python train.py --n_layer=9 --d_model=192 --n_experts=16 --experts_per_token=4 --d_expert=128 --d_shared_expert=0 --activation="squared_relu" --moe_layers=[3, 4, 5, 6, 7, 8] --router_score="softmax" --normalize_top_k=true --routed_scale=1.0 --balance_loss=0.0184 --balance_bias=false --router_z_loss=0.001 --init_std_router=0.022 --lr_router=0.00177 --vocab_size=16384 --norm="rmsnorm" --norm_eps=1e-06 --tie_embeddings=false --optimizer="adamw" --lr=0.00301 --beta1=0.9 --beta2=0.95 --batch_tokens=[65536, 131072] --seq_len=2048 --train_tokens=740600000 --steps=7640 --dataset="wikipedia_en"
Below are experts of layer 5 (counted from 0) of a mixture-of-experts language model. Rows are named router (the router's row for the expert), up (a neuron's input weights, with its number), down (a neuron's output weights, with its number) and show model dimensions 96-191. Each number is 128 + 24 x the weight over its row's rms, rounded and kept within 0 to 255.
After each expert's rows: "comes before" lists some tokens at least twice as common just after its tokens as in all text. This comes from a sample of Wikipedia text that the model never trained on. Tokens count by the router's weight.

# expert 14
router [184 166 220 112 146 119 128 134 100 163 129 121 105 119  95 140 134 143 153 118 159 147 108 137 149 178 158 152 107 124 140 133 101 141 126 131 172  71 115 147 112 140 124 189 126  94 157 151 131 123 133 103 118 108 150 119 160 123 136 111 112 149 121 122 148  89  88 100 148 133 107 117 156 119 128 115 137 147 114 114 165 122 127 136 104 105 116 123 129 152 126 145 133 126  85 101]
up0 [120 109 159 141 150 131 109 138 117 132 115 124 160 163 117 138 149 157 137 167 115 145 109 142 102 107 155 102 140 126 178 141 129 128  98 126 160 106 123 153 118 124  84 115 119 137 143 131 132 105  97 109 140 158 132 143 111 149 119 129  32 114 105 132 157 129  95 132 174 108 129 144 114 136 113  93 128 121 124 130 128 107 169 137 146 133 132 110 148 171 114 156 180 114 152 116]
down0 [124  93 161 130 112 121  91  94 101 157 101  75 108 109 163 152  96 129 131 143 142  85 147  80 123 140 187 127 104 115 119 182 141 132 117 153 129 140 128 127 167 147 142 153 126 124 165 122 122 125 129 141 112 105 114 118 113 147 107 124 140 158 116  97 161 141 139 148 141 129 162 138 125 110 104 130 131 163 142 160 114 117 129 132 135 125 140 167 136 133 121 141 146 114 134 112]
up1 [ 74 121 116 126  94 118 134 144 104 104 153 138 124 142 156 125 130 141 133 149  92 155 125 166 141 113 145 105 140 158 147 130 141 111  86 101 166  91 109 168 159 100  82 128 186 129 105 144 120  87 118 111 128 123 149 135 106 137 154 147 116  98  72 129 166 104  99 108 100 108 138 111 110 106 137 123  91 133 100 130 107 103 148 118  93 152 134 115 129 134 153 129 131 128 124 120]
down1 [115 166 143 119 134 112 118 134 155 107 123  96 127 100 147 132 106 125  96 167 117 146 144 107 108 149 114 119 135 120 150 130  84 143 132 151 140 128 134 113 117 125 141  98 139 123 147 134 139 112 148 111 128 122 101 145  86 113 125 144 118  98 104  93 114 154 146 129 123 101 150 118 122 137 130 125  94 148 118 125 116 107 145 132 124 119 169 152 127  97 117 131 127  94  86 138]
up2 [166 132 120 105 144 161 142 129 127 203 129 140 174 129 102 129 104 118 153 132 117 103 117 120 166 136 112 135 155 131 141 123 135 143 145 129  94 139 134 136 152 118  76 134 140 131 180  98 120 127 170 127 136 101 176 115 104 126 113 135 131 102 101 121 156 101 162 139  98  79 137 153 125  97 102  77 144 147 195 152  96 129 100 169 131  80 160 154 123 169 161  96  95 135 130 139]
down2 [113 100 102 110 164 158  81 142 120 130 135 145 116 136 111 144 150 120 133 125 142 138  99 119 102 152 108 104 157  79 146 137 135  78 110 112 120 142 129 183 143 148 138 122 117 122 164 120 137 171 160 127 106 115 117 175 142 128 143  77 121 124 115 141 111 145 127 139  67 119 145 151 104  83  98 116 116 168 109 164 120 137 120 128 121 148 138 140 134 159 128 161 161 140 164 123]
up3 [130 187 145 134 136 149 128 134 150 167  86 144 126 149 124  98 113 114 134 170 134 107  98 135 176 170  95 117 112 106 150 144  81 101  95 137  97 123 164 111 134 143 101 118 179 126 146 163 164 138 144 126 108 162 113 168 141 117 154 112 166 121  94 117 119 151 155 138 128 100 124 118 123 157 135 116  92 128 153 121 141 108  88 126 134 144 158 168 166 129 114 157 144 111 155 102]
down3 [145 102 157 154 125 143  67 101 140 132 108  97 103 120 113 124 149 108 133 111 119 115 120 144  95  87 139  96 150 166 104 111 118 187 102 123 103 114  98 151  96 117 124 112  95 122  99 102 112 116 122  91 134 127 131 117 143 113  92 135 114 155  89 136 129  88 118 172 114 132 156 151 172 101  93 148 155 117 126 115 104 170 129 160 165 147 136 128 120 151 153  82 134 108 130 115]
up4 [115 101 100  98 149 134 158 131 126 144 124 140  88 138 135 122 134 155 141  84 143 120 137  93 134 152 148 147 135 126 158  57 145 149 145 106 151 157 160 122 126 123 121 126 102 149 121 143 147 181 142  74 140 159 111 130 151  95 115 108  82 175 130 124 125  90 131 124 122 129  95  63 160 114 115 122 175 108  91 128 146 121 130 125  99  88 155  99 118 111 143 124 113 152 173  77]
down4 [136 108 111 133 137 167 120 149 118 131 112  85 105 158 159  96 121 120 107 108 125 144 138 139 151 135 157 138 110 112 111 161 108  99 189 175 155 156 130 127  85 142  98 153 129 126 137 125 179 179 126 150 170 140 170  79 138 144 140 142  74 109 130 112 136 117 119 119 119 134 172 167 163 172 139 124 126 131 128 166 149 111 149 175 143 171 126 129 150 104 116  97  98 137 118 123]
comes before: ",", ".", " (", " and", " of", " in"

# expert 11
router [117 170 168 119 161 121 100 153 142 123 157 144 168 110 142 153 144 121 175 157 133  89 128 136 137 177  99  82 118 125 102 103 162 110 108 136 136 159 113  93 136 138 117 152 118 144 128 159 131 157 146  92 153 104 105  95 125 153 135 133 101 151 127 152 134 101 138 115 116 150 119 143 141 137 118 107 157  83 112 108 134 126  98 117 119 131  83 125 149 109 149 108 125 152 107 122]
up0 [121 140 165 162 149 143 135 167 141  98 107 109 128 122 155  64 100 134 137 130 136 163 149 139 141 114 111  91 144 162 132  95 190 131 139 126 117 101 128 119 167 112  91 156  97 137 125 114 128 107  93 101 141 103 101 132  99 116  97 157 127 127  87 118 159 129 121 120 107 111 124  91 149 131 178 135 124 129 168 129 174 128 141 106 115 122  90  91 133 116 144 179 129 122 100  82]
down0 [100 119 125 140 156 136 103 135 122 191 114 106 163 169 129 161 133 147 149 144 110 119 137 124 133 137 120 107 149 114 134 136 180 128 181 135 133 177 151  95 158 102 121  87 126 135 130 114 128 120 144 124 123 118 105 101 141  79 125 149 141 136 129 107 159 131  85 138 107 136 180 131 136 133 124 121 139 139  95 108 135 134 100 128 109 126 153 139 145 109 110 122 165 152 134 115]
up1 [114 157  86 113 133  93 112 132  93 116 139 139  97 102 127 161 178 113 125  81 110 192 147  91 189 112 125  76 149 108 111 132 117 126 116 148 137 124 114 155 158 130 169 133  69 144 144 137 135 114 128  92 139 147 161 111 130  80 183 132 109 156 129 163 129 117 128 130 161 119 135 161 167 146 115 136 126 111 158 122 150 136 153 122 137  82 122 117 103 144 156 146 138 143  81 117]
down1 [136 115  83 146 138  83 136  88 133 110 141 125 118 123 126 108 143  91 116 135 164 131 111 120 104 108 177 147 105 119 111 142 157  65  94 122 117  99 129 108 117 112 141  94 133  63 115 106 166 126 159 146 106 118 119 162 139  99 135 124 144 164 157  87 101 144 135 113 135 129 152  79 126 115 155 144 102 141 158  90 168 114 118 133 125 144 138  85 117 115 100  96 133 141 139 114]
up2 [135 112 120  95 135 133  93 121  76 150 135 137 149 122 106 185 143 120 107 102 109 165 171  99 154 180 129 123 119 154 133 100 114 130  87 104 187 134 124  99  82 116 137 159 143 134 167 112 133 144  91  73 117 128 108 152 111 133 130 117 153 136  73 121 109  75 133  97 136 157 127 133 118 161 166 101 126 129 105 122 173 113 131 103 101 123 118  69 141 138 150 165 105 119 151 113]
down2 [119  86 166 153 168 191 108 144 124 166 125 124 134 117 134 165 127 117  90 112 100 107 125  85 101  85 149 126 147 106 135 131 116 123 115 119 144 115 117  92 148 117  94 125 182 184 164 101 118 122 126 156 132 133  92 110 130 106 123 153 100 109 162 109 138 133 163  86 104 159 120 169  88 142 156 115 137 110 110 134 124 163 147 100 118  81 108 118 126 111  96 137  96 157 180 107]
up3 [108 144 152 113 125 121 147 136 116 127 139 121  75 115 154 118 138  86 128 120 131 111 141 120 114 153 124 156 134 128  83 128 109 136 135 105 149 139 109 104  81 131 111 195 108 137 127 105 112 122  78 116 173 128 117  69 120 161 143 164 147 135 133 140 140 119 168 123 110 102  68 115 163 140 126 146 107 134 111 135 144 125 131  93 131 103 136 126  89  86 189 145 138 129 114 168]
down3 [170 159 147  87 118 132 105 114 153 138 112 186 169 112 106 116 128 120  75  80 110 168 117 145 146 135 199 127 130  91 157 138 125 126 124  93 106 108  97 123 148 135  79 112 141 112 143 120 116  97 102 113 125  98 114 122 124 106 149 126 125 142 121 102 116  89 127 169 183 157 111 162  98 179 132 130 152 101 139  88 115 184 120 103 129 136 125 118 152 120 115 112 106 131 147 129]
up4 [121 124 132 119 144 131 129 140 102 123 128 122 144 149 107 145 139  90 134 101  89 147 121 145 121 148 124 124 170 121 131 127 160 139 112 130 145  84 133 134 152  70 108 138 114 134 163 163  99 157 131 120  87 124 125 113 185 123 155 110 132 139  65 142 100 130 172 141 144 119  99 124 126 119  88  65 141 136 119 115 162 175 142 143 117 108 116 127 131 111 112 133 141 110  77 129]
down4 [149 139 116 151 135  80 120 123 102 113 126 106 104 141 104 151 123 121 160 140 125  90 153 139 110  90 130 134 126 144 126  86 134 137  95 125 101  75 111 152 108 107 121 135 140 139 215 137 129 123 140 132 170 105 125 155 138  98 121  75 127 136 115 145  93 124 123 139 167 151 136 144 116 102 121 126 110 150 191 147 110 144 169 193 115 119  93 111 172 169 166 138 131 116 169  91]
comes before: " ", " to", " in", " a", " by", " be"

# expert 7
router [140 166 125 127 132 105 128 147  87 129 137 153 133 120 117 133 101 115 168 154 163 137 107  98 154 124 160 100 117 103 133  80  72 146 128 133 146  87  76 135 119 114 122 148 107  85 127 130 136 155 124  95 175 134 111 109 112 143 122  84 120 171 136 134 131  94  89 137 124 139 106 121 155 104 163 112 146 123 140  67 128 119 123 118 162 134 163 121 142 133 159 112 139 117 127 140]
up0 [141 139 112  94 143 127 130 117 116 134 121 122 157 114 123 114 113 166 189 152 122 147 119 139 138 132 132 139 152 112 105 122 151 110  98 121 141 103 166 125 129 160 107 143 110 119 128 141 135  88 177 113 178 125 190 113 149 101 153 157 145 127 134 163 116 138 128 104 161 115 120 112 162 119 129 173  85 145  55 103 156 116 104 117 140  94 136 144  95 150 149 116 156 125 158 139]
down0 [133 157 129 131 113  98 144 143 128  98 134 128 125 113 124 125 112 122 112 156  90 140 136 114 135 114  87 172 115 150 118 147 179 118 117  88 144 110 115 128 136  96 110  70 115 165  69 126 115 180 108  95 103 173 123  94 187 152 116 149 127 167 109 150 151 131 135 110 140 126 150 135 132 176  83 123 158 147 141 106 108 162 104 148 112 106 134 132 136 155 169 114 134 100 127 130]
up1 [134 153 128  79 148 117 184 165  97 164 125 177 121 116 101 185 149 145  96 136 162 148 132 102 137 106 112 137 135  97 143  79 113 171 140 165 129 109 109 138 120 148 111 147  82 122 123 119 163 120 158 102 120 126 125 152 136 142 133 157 150 109 130  70 170 135 113 152 184 141 151 136 143 136 117 131 121  91 135 145 122 152 123 132 127 132 140 115 124 157 149 130  83 143 139 110]
down1 [117 110 115 151 156 127 114 150  86 134  94 154 151 122 141 118 111 173 121 113  96 144 157 122 122 106  84 144 106 102 139 131 145 127  48 135 141 111 155 130 119 128 125 120 135 125 120 112 101 148 150 121 134 135 133 135 113 134 124 119 139 134 129 112 127 124 129 112 122 116 132  84 139 103 119 107 105 126 140 161  95 149 126  89 181 115  93 118 102 130 114 144 159  95 133 140]
up2 [ 87 135 131 139 155 104 135  97 153 114  96 127 157 148 134 136 169 125 119 149 114 147  82 113 142 147  80 123 120 126 132 142 139  92 154  85 136 170 124 122 121 145 113 151  98 130 119 145 133 124 134  87 112 119 176 143 140 117 130 149  65 110 120 143 112 118  91 143  77 109 111 101 149 122 137 110 119 107  99  98 124 141 127 121 165 141 149 114 143 153 144 156 103 116 122 120]
down2 [155  98 156 142 169 123 113 130  99 175 129 110 116 121 155 163 160 103 128 105 142 131 152 132 167 109 131 146 109 136 117 135 133 121 169 132 148 163 123 125 157 145 125 162 162 133 151 107 140 148  99 114 118  99  90 115 120 107 136 131  98 150 135 126 169  93 125 111 148 124 115 149 103 115 109 121 121 110 126 170 148 109 149 117 133 105 138 138 116 133 135 121 115 107 128 127]
up3 [132 136 135 133 177 133 163 128  95 150 140 137 112 135 112 147 152 152 104 125 127 107 111 138 123 102 171 141 169 176 107 102 117 117 114 143 126  86 134 164 153 132 130 116  89 152 100 155  89 131 106 117 108  91  99 204 152 132 154 158  86 123 110 135 126  97 149 120 114 100 102 119 124 130  89 103 178 125 146 141 119 149 189 140  98 117  98 119 109 100 153 112 136 128 124 139]
down3 [115 112 136 112 146 176 140 119 149 148 191 123 124 100 136 117 117 134  99 122 136 142 122 112 103 151 143 169 130 125 123  97 111 102 154 146 115 111 151 141 153 155 130 103 159 133 152 142 164 120 112 103  82 109  92 117 140  77 104 149 155 100 110 156 165  96 128 125 116 140 144 144 120  91 132 144 132 135 118 141 109 135  96  96 126 109 133 132 137 148 135 111  77 151 150 126]
up4 [170 138 132 103 114 107 151 107 111 148 102 147 201 128 136 124 107  96 132 132  94 125 109 134 116 124 102  80 140 108 150 123  86 161 102  99 105 128 102 116 155 112 130 134 166 103 147 142  99 112 164 104 132 101 146 147 123 133 137 120 124 120 136 145 167 122  88 157 106 135 114 137 152 158  83 115 149 128 128 149 129 146 187 143  86 143 137 107 119 166 120 125 142 146 147 103]
down4 [150 139 163 159  83 140 127 105 122  89 142 183 162  94 136 144 120  95 135 152 134 133 139 119 127 121  81 135 129 127  97 137 137 138 137 138 125 130 123 117 140 143 146 120 102 119 130 144 127 125 157 115 148 126 108 135 157 141  83 108  96  98 127 143 163 101 150 153 114 135 113 182 135 118 123 134 164 189 109  92 107 169 130 154 133  90 139 114 140 106 129 139  89  84 127 190]
comes before: "\n", " The", " the", "==", "The", "|"

# expert 1
router [154 147 153 109 135 120 105 152  95 116 134 135 168 131 130 105 131 148 176 117 167 175  77 125 140 131 128 105 115  97 116 104 138 113 113 163 133 105 147 170 128  74 124 143 128 126 164 143 102 134 128  83 166 142 120  80 127 154 152 140 125 131 115 121 138 127 106 132 160 144 114 109 140 145 152  83 167 100 107 115 126 105 107 117 155 132 105 128 120 132 143 126 110 123 111 115]
up23 [131  95 130 138 150  59 146 162 126 142 107 148 124 106  97 137  92 136 128 100 154 158  86 101 124 124 172 120 110 112 119 121 105 130 150  85 109 124 152 128  93 172  79 180 109 146 163 164 113 107 101 139 139 157 161 139 119 105 184  93 172 125 111 117 106  82 140 118 108  85 122 109 153 132 125 100 131 140 114 130 130 163 102 139 119  90 131  92 114 134 141 132  99 117 182 129]
down23 [124 160 140 124 103  99 119 120 161 121 128 154 106 117 109 117 144 139  98 119 121 115 145 134 102  74 109 106 128 132 157 123 112 102  95 141  99 165 139 128 133 165  95  80 120 128 165 117 104 109 116  98 158 168 135 116 159  96 123 113  92 117 120 173 134 119  84 138 150 191 162 148 126  97 119 162 109 124 139 131  80 118 135 125 168  93 135 132 110 164  97 118 123  77  97 101]
up24 [138 141 129 117 139  49 141 144 134 145 154 131 129 107 106 140 106 124 107 125 152 126  84 142  88 159 122  71 138 154 127 153 133 119 141 100 133  78 130 143 155 118 140 157 117 162 147 126 160 141 121 139 132  76 151 147  94 133  89 148 124 125 114  84 128 163 137  97  97 138  99 108 162  90 127 129 136 125  98 106 114 132  71 125 169 118 110 116  99 123 121 132 119 109 105 127]
down24 [149 107 143 157 144 134 174 122  97 148 123 109 114 103 133 122  69 116 124  82 111 146  77 152  74 120 139 111  66  76 142 160 154 140 131 110 141 129 121 157 127 107 108 157 149 148 144 165 144 146  92 147 129 118 113 138 117 145  91 101 123 151 116 135  98 174 126 139 121  95 136 114 157 118 134 140 109 167 135 144  99 142  76 143 112 163 130 111 160 143 165 113 153 120 132 110]
up25 [115 151 146 133 121 133 124 147 172  91 185 155 114 163 122  81 136 155 140 120 146 154 116 117  72 119 134  83 132 111 128 148 119 105 117 147  97 142 123 177 158 101  90 128 165 128 143 120  99 161 158 128 157  91 121 142 146 128 109 113 128 135 120 127  98 108 108 140 122 177 105 102 128 181 133 157 153 145 122  98 167  81 124 138 138 171 146 133 130 156  93 133 143 133 171  74]
down25 [102 128 120 124  95 111 118 174 140 157 123 128 144 149 122 133 148 135 149 139 172 120 129 151 137 154  89 147 161 149 115 118 157 112  99 148 134 114  94  75 160  76 118 120 125  92 134 115 139 118 125  89 174 124 114 130  81 108 110 108 130 108 124 123 115  81 130 162 113 156 146 142 132 111 108 205 156 122 118 137 125 132 128 118 123 138 136  78 100 122 127 121 122 137 122 128]
up26 [134 141 142 113 155 146 181 134  88 166 112 124 135 144 139 139 165 127 138 123 142 162 130 163 149 111 167 145 135 122 150  91  86 145 160 125 124 150 114 164  95 160 118 164  85 142  99 122 174  92  89 130 102  87 144 147  92 160 154 119 142 109 154  82 157 149  94  73 166 120 106 148 116 126 151 113 165 138 171  95 109 156 112 143 150 129 159 116  97 114 128 151 170 151 117 138]
down26 [ 81 110 110 101 172 145  87  95 103 116 127 119 136 149 148 114  99 140  91 138 147 104 137 125  94 114 131 112 119 152 119 111 140 150 134 109 131 126 153 145  89 107 144 137 135 142 138 104 116 143 111 157 141 160 131 112 126 111 141  91 138  81 111 125 118 111 129  79  72 145 138 142 120  89 154 109 124 161 136 110  96 133 131 124 138 122 116 141  89 158  87  94 112 107 122 129]
up27 [128 108 132 120 140 118 128 162 129 144 139 147 133  84 152 128 189 169 141 155 140 145 116 127 133 107  99 125 134 129 139 139 109 138 134 125 135 146  92 102 137 135 142 122 127 144 137 148 121 103  98 121 165 156 155 124 111 125 164 130 121 115 109 169 149  87  88 133 168 155 118 124  94 160 105 132 162 108 174 147  98  94 170  96 122 154 120 114 102  95 112 142 157 129  99 178]
down27 [148  95 114  94 173 118 139  77 181 111 130 110 131  94 150 124 128 129 134 151 132 110  98 114 131 124  83 131  76 169 160 126 109 128 135 109 108 137 138 141  97 150 159 125 157 127  88 128 170 161 116 117 107 174 191 109 116 145 116 105 139  93 115 119 120 150 157 157 109 154 130  97  83 138 112 169 121 115 126 157 122  93 143 145 107 168 143 138 100 107 102 109 138 178 187 131]
comes before: "0", "5", "6", "7", "8", "4"

# expert 15
router [150 130 118  88 144  96 203 134 128 152 101 166 145 157 107 131 144 125 156 157 141 151 107 144 126 106 129 156 118 135 118  86 116 114 114 112 131 101 131 162 132 164 136 104  99 149 155 168 129 110  98 113 124 109 120  94 155 134 167 108 141 143 112 125 155 116 114 126 169 132 121 132 138 142 147  81 134  66 193 100 158 115 117 111 115 133 147  99 128 122 138 142 131 119 140 131]
up0 [143 101 149 154 146 133 122 104 127 131 110 141 108  97 126 122 150 118 127 165 148 164 139 125  99 133 131  97 123 100 138 123 125 140 109 107 192  93 117 169 113 130 119 122 121 175 134 180 166 137 142 141  96  86 153 119 148 157 108  66 136 119  70 136 102 121 102 118 120 164  86  77 122 129  98 133 130 162 156  84 131 125 166 122 109 151 113 130 104 153 128 126 149 127 168 101]
down0 [131 133 145  67 163 115 109 129 134 131 142  83 158 165 132 144 140 108 149 126 118 120 117 153 137 144 101 156 138 137 111 100 110 149 155 121 119 124 173  97 128 123 127 134  73  95 137 131 136 110 119  75 136  92 123 151 128 146 142 151 176 145 152  83 130 180 106 150 144 125 139 168 166 100 122  94 159 125 128 143 102 108 161 126 126 100  87 161 152 159 125  78 142 156  92 122]
up1 [122 132 128  76 123 117 134 117 144 119 149 122 116 122 126  88 164 115 135 141 153 164 148 120 155  97 144  94 147  91 145 154 100 128 152  86 152 102 149 140 100  92 124 146 158 103 149 145 165 141 113 129 129  88 143 157 131 141 111 135 129 133  96 158 122 137 116 116 170 128 137 117 131 158 133 144 124 143 118 142 102 141 107 129  90 171 142 172 139 127 124  87 145 120 158 134]
down1 [127 107  91 110 146 105  91 116 121 135 110  89 181  95 132 134 147 121 144 149 167 130 117 162 105 163 109 115 112 141 123 115 111 147 124 128 106 116 131  90 107 139 103 116 142 137 152 165 118 115 137 138 127 138  78 107 152 108 145 126 165 162 151  98 143 125 129 124  87 153 129 143 178 135 118 147 124 140 108 102 127  94 145 129 107 121 118 143 129  84 143 100 133 130 141 156]
up2 [110 137 145 144 150  88 128 181 120  95 131 132 108 169 100 119 116 100 124 177 102 111 121 151 123 142 147 132 108  92  92 122 122  72 107  99 147 152  89 121 142  87 141 113 108  91 133  90 120 165 139 133 114 153 130  83 134 171 122  92 137 151  87 125 130 106 135  90 136 113 131 142 111 143 134 131 151 152 152 110 160 123 105 151 146 137 190 181 145  94 123 101 105 149  79 116]
down2 [141  84  70 140 124 119 150 118 129 124 105 147 157 104 205 126 141 169 159 121 120 157 151 119 107 123  90  80 109 137 159 126 140 128 152 154 162 117 117 151 102 121 120 152 125 106 131 126 137 110 135 101 112 111 129 155 150 123 108 126 111 122 127 113 145 142 148 106 122 139 112 109 143 150 112 130 141 148 102  86 128 138 126 156 112  95 103  95 128 128 141 131 149 155 136 122]
up3 [115 124 132  90 119 131 158 104 108 165 118 115 153 102 142 125 116  98 143 140 129 148 153 164 132 130 135 133 153 116 137 103  86 112  85 164 137 130 126 121 126 120 130 127 177 137 112  93 161 148 106 129 175 115 142 120 124  88 107 112 147 126 121 152 140  93 110 109 149 162 109 113 152 154 134  92 134 169  87 162  90 106 154 169 106 176  62  78  99 123 129 119 114 130 153 112]
down3 [ 98  87 101 107 143 141 146 102 142 171 137 118 156  94 160 171 112 143  85 140 152  74 168 136 124 139 134 136 139 113 123 124  76 143 106 147 118 151 131 131 105 142 126 161 110 133  98  97 156  95 171 148 166 136 140 164 109 105 116 152 177 124 115 143 108 117 123 123 145 130 127 141 163 112 121 132 106 166 125 152 126 106 195 161 124 115 129  92 108  71 118 135 126 153 108 135]
up4 [142 144 124 171 135 130 137 113 103 135 117 119 127  95 136 155 165 129 154 104 134 123 128 109 113 160 111 127 138  98 116 103 149 118 176  97  77 124  97  82 125 151 131 108 106 122 125 126 129 118 118  86 113 138 141 122 125 132 114 128  99  62 155 168 163 146 150 146 132 114 112 168 149 141 138  70 175 118 116 181 174 152 136 115 113 100 129 139 108  98 122 136 130 145 177 138]
down4 [111 115  97 115 107  90 144 151 127 149 140 127 148 137 146 136 114  97 101  84 107 126  83 109 126 117 133 113 121 125 120 144 152 131 160 150 111 115 109 147 135  65 157 144  96 100 147 113  89 152 136 118 104 153 156 131 163 112 142 146 129 178 114 116 115 132 124 146 124 129 111 122 115 134 175 196 127 119 151  94 124 121 125 165 118 126 109 124 146 145 128 147 153  92 107 162]
comes before: " ", " the", "|", " \"", " New", " first"

# expert 10
router [131 109 181 135 170 125 137 131 139 155 125 144 160 176 124 161 165 147 186 104 134 152 127 152 123 146 144 125 141 138 119 158 144 106  90 130 178 120 124 111  72 145 180 126 142 136 121 140  99 157 124 121 111 149 120 106 132 107 110 126  86 100 105  99 130 139 107 130 130 124 166 114 156 166 127 135 151 151 115 124  99 119 141 144 102 122 129 116 119 158 113 141  96 131 100 121]
up23 [131 141 131 129  67 128 135 115 128 104 109 146 147 144 120 129 110 132 157 106 161 132 106 138 156 158  85 125  99 107 151 129 137 178 110 105  97  71  89 152 134 130 123 146 144  86 151 133 125 118  55 102 111 128  88 103  94 113 132  95 104 173 112 123  85 132 150 110 122 132  87  95 139 136 139  97 128 105 151  98 128 148 156 120 157 146  80 116 122 112 101 141 138 172 139 165]
down23 [108 156 105 144 119 159 143  99 149  89 100 108 122 152  78  85 118 132 109 141 112 114 140  80 110 129 144 132 106 106 133 129  96 158  70 131  98  68 149 128 123 145 114  97 182 129 157 140 143 130  99 139 107 138 159  67 107 101 104 106 150 103 144 101 119 146  64 122 111 107 120 135 112 119 108 104 113 121  73 152 114  91 156 145 106 155 120 184 128 114 135 103 109 111 120 157]
up24 [138 113 123 144 126 154 146 111  81 177 102 129 124 137 112 149 122 126 130 128 121 114 102 100 112 115 127 109  84 150 148 141 107 123 102  85 158 116 147 179 115 119  84 108 110  72 137 143 156 145 111  61 147 158 135 128 109 106 176 128 173  87 150 160 131 133 134 134 129 102 139 126 135  76 162 109 133 123 149 114 138 129 125 108 134 102 139 140 125 129 147 181 105 166 170 138]
down24 [111 146  99 129 133 145  94 114 184 154 146 131 112 127 136 121 125  99 154  88 145 100 138 129 164 153  75 116 111 145 144 173 145 138 105 152 126 142 128 151 148 138 140 150 166 113 136  92 100 145 133 109 144 151 144 104  99 110 108  93 118 148 130 159 170 186 167 125 144 149 154  84 121 106 154 136 125 145 114 138 121 100 130 104 160 141 130 137 154 159 135 107 144 124 105 123]
up25 [115 164 148 152 113 136 120 167 173 127  96 153 133 143 140 109 157 108 172  94 126 139  84 132 135 126 156 104 106 157 138 111 138 122  88  87 102 121 162 130 122 126 109 130 143 105 140 140  91 125 127 149 135  93 116 169  75 132 122 153 144 108 118 140 139  88 131 140 142 169 129 140 158 117 164 124 140 108  97 145  91 136 155 125 118 123 147 100 151 127 146 123 128 117 130 107]
down25 [114 192 121 105 148 112  98 149 150  72 145 152 106 134 124 122 135  87 156 154 158 169 106 127 156 125 121 169  98 135 109 113 129 144 123 126  86 139 155 130 101 137 112 122 118 117 150 154 132 125  96 103 189 137 185 115 123  50 152 128 118 148 142 107  79 105 157 111 105 167 121 117 136 110 156 141  96 135 138 120 112  91 136 135 156 131 144 128 143 109 123 137 138 134 136 158]
up26 [122  93 130  77 161 118 138 123 116 116 120 151 153 143  72 130 138 124 141 137 124 131  99 132 151 151 137  98 175 172 140 100 153 152 140  88 117 143 193 164 130 139 114 118 113 128 113 116 100 109 158 116 140 135 121 115 192 137 116 117  92 160  93 152 103 129 118 118 114 112 150 121 151 113  96 108 105 128 174 152 114 153 186 117 133 141 130 118 117  79 125 116 165 103 126 158]
down26 [120 100 160 135 118 144 152 132 122 124 121 138 125 133  93 122 143 111 200 110 111 170 153 156 162 137 120 122  67 120 126 156 124 148 111 133 144 107 146 128 158 131 159 166 132 164 137 144 121 124  97 121 138 129 152 131 103 120 121 152 133 146 147 104  94 134  97 132 103 118 106 135 106 157 142 107 140 119  82 127  85 125 132 172 121 124 105  96 144 149 147 124 100 106 127 115]
up27 [128 137 105 100 133 120 144 128 142 154 159 124 125 189 102  99 132 118 157 115 151 145 132 156 148 153 156 132  85 144 117 146 130 103 143 133  99  92 117 110 100  80 150 123 135 180 147 138 148 132 147 153 132 148  85 135 128 128 125 127 113 122 136 129 158  77 135 129 132 137 145 140 105 121 141 136 154 103 149 102 139 140  81  89 181 131 111 170 161 132 112 134 160 107  96  68]
down27 [128  97 104 162 124 171 126  89 166 109 133 107 133 122 155 102 167 157 171 122 137 118 106 145 121 115 153 124 152 143 102  87 149 143 160 102 125 127 101 148  66 109  81 120 130 132 163 124 155  98 143 132  98 163 152  92 148 129  99 114 105 127 147 135 150 141 187 109 100 138 104 113 154  98 140 125  98 150 134 106  75 134 124 141 180 130 152 120  94 139 145 138 106 128 136 115]
comes before: "1", "2", "9", "3", "4", ":"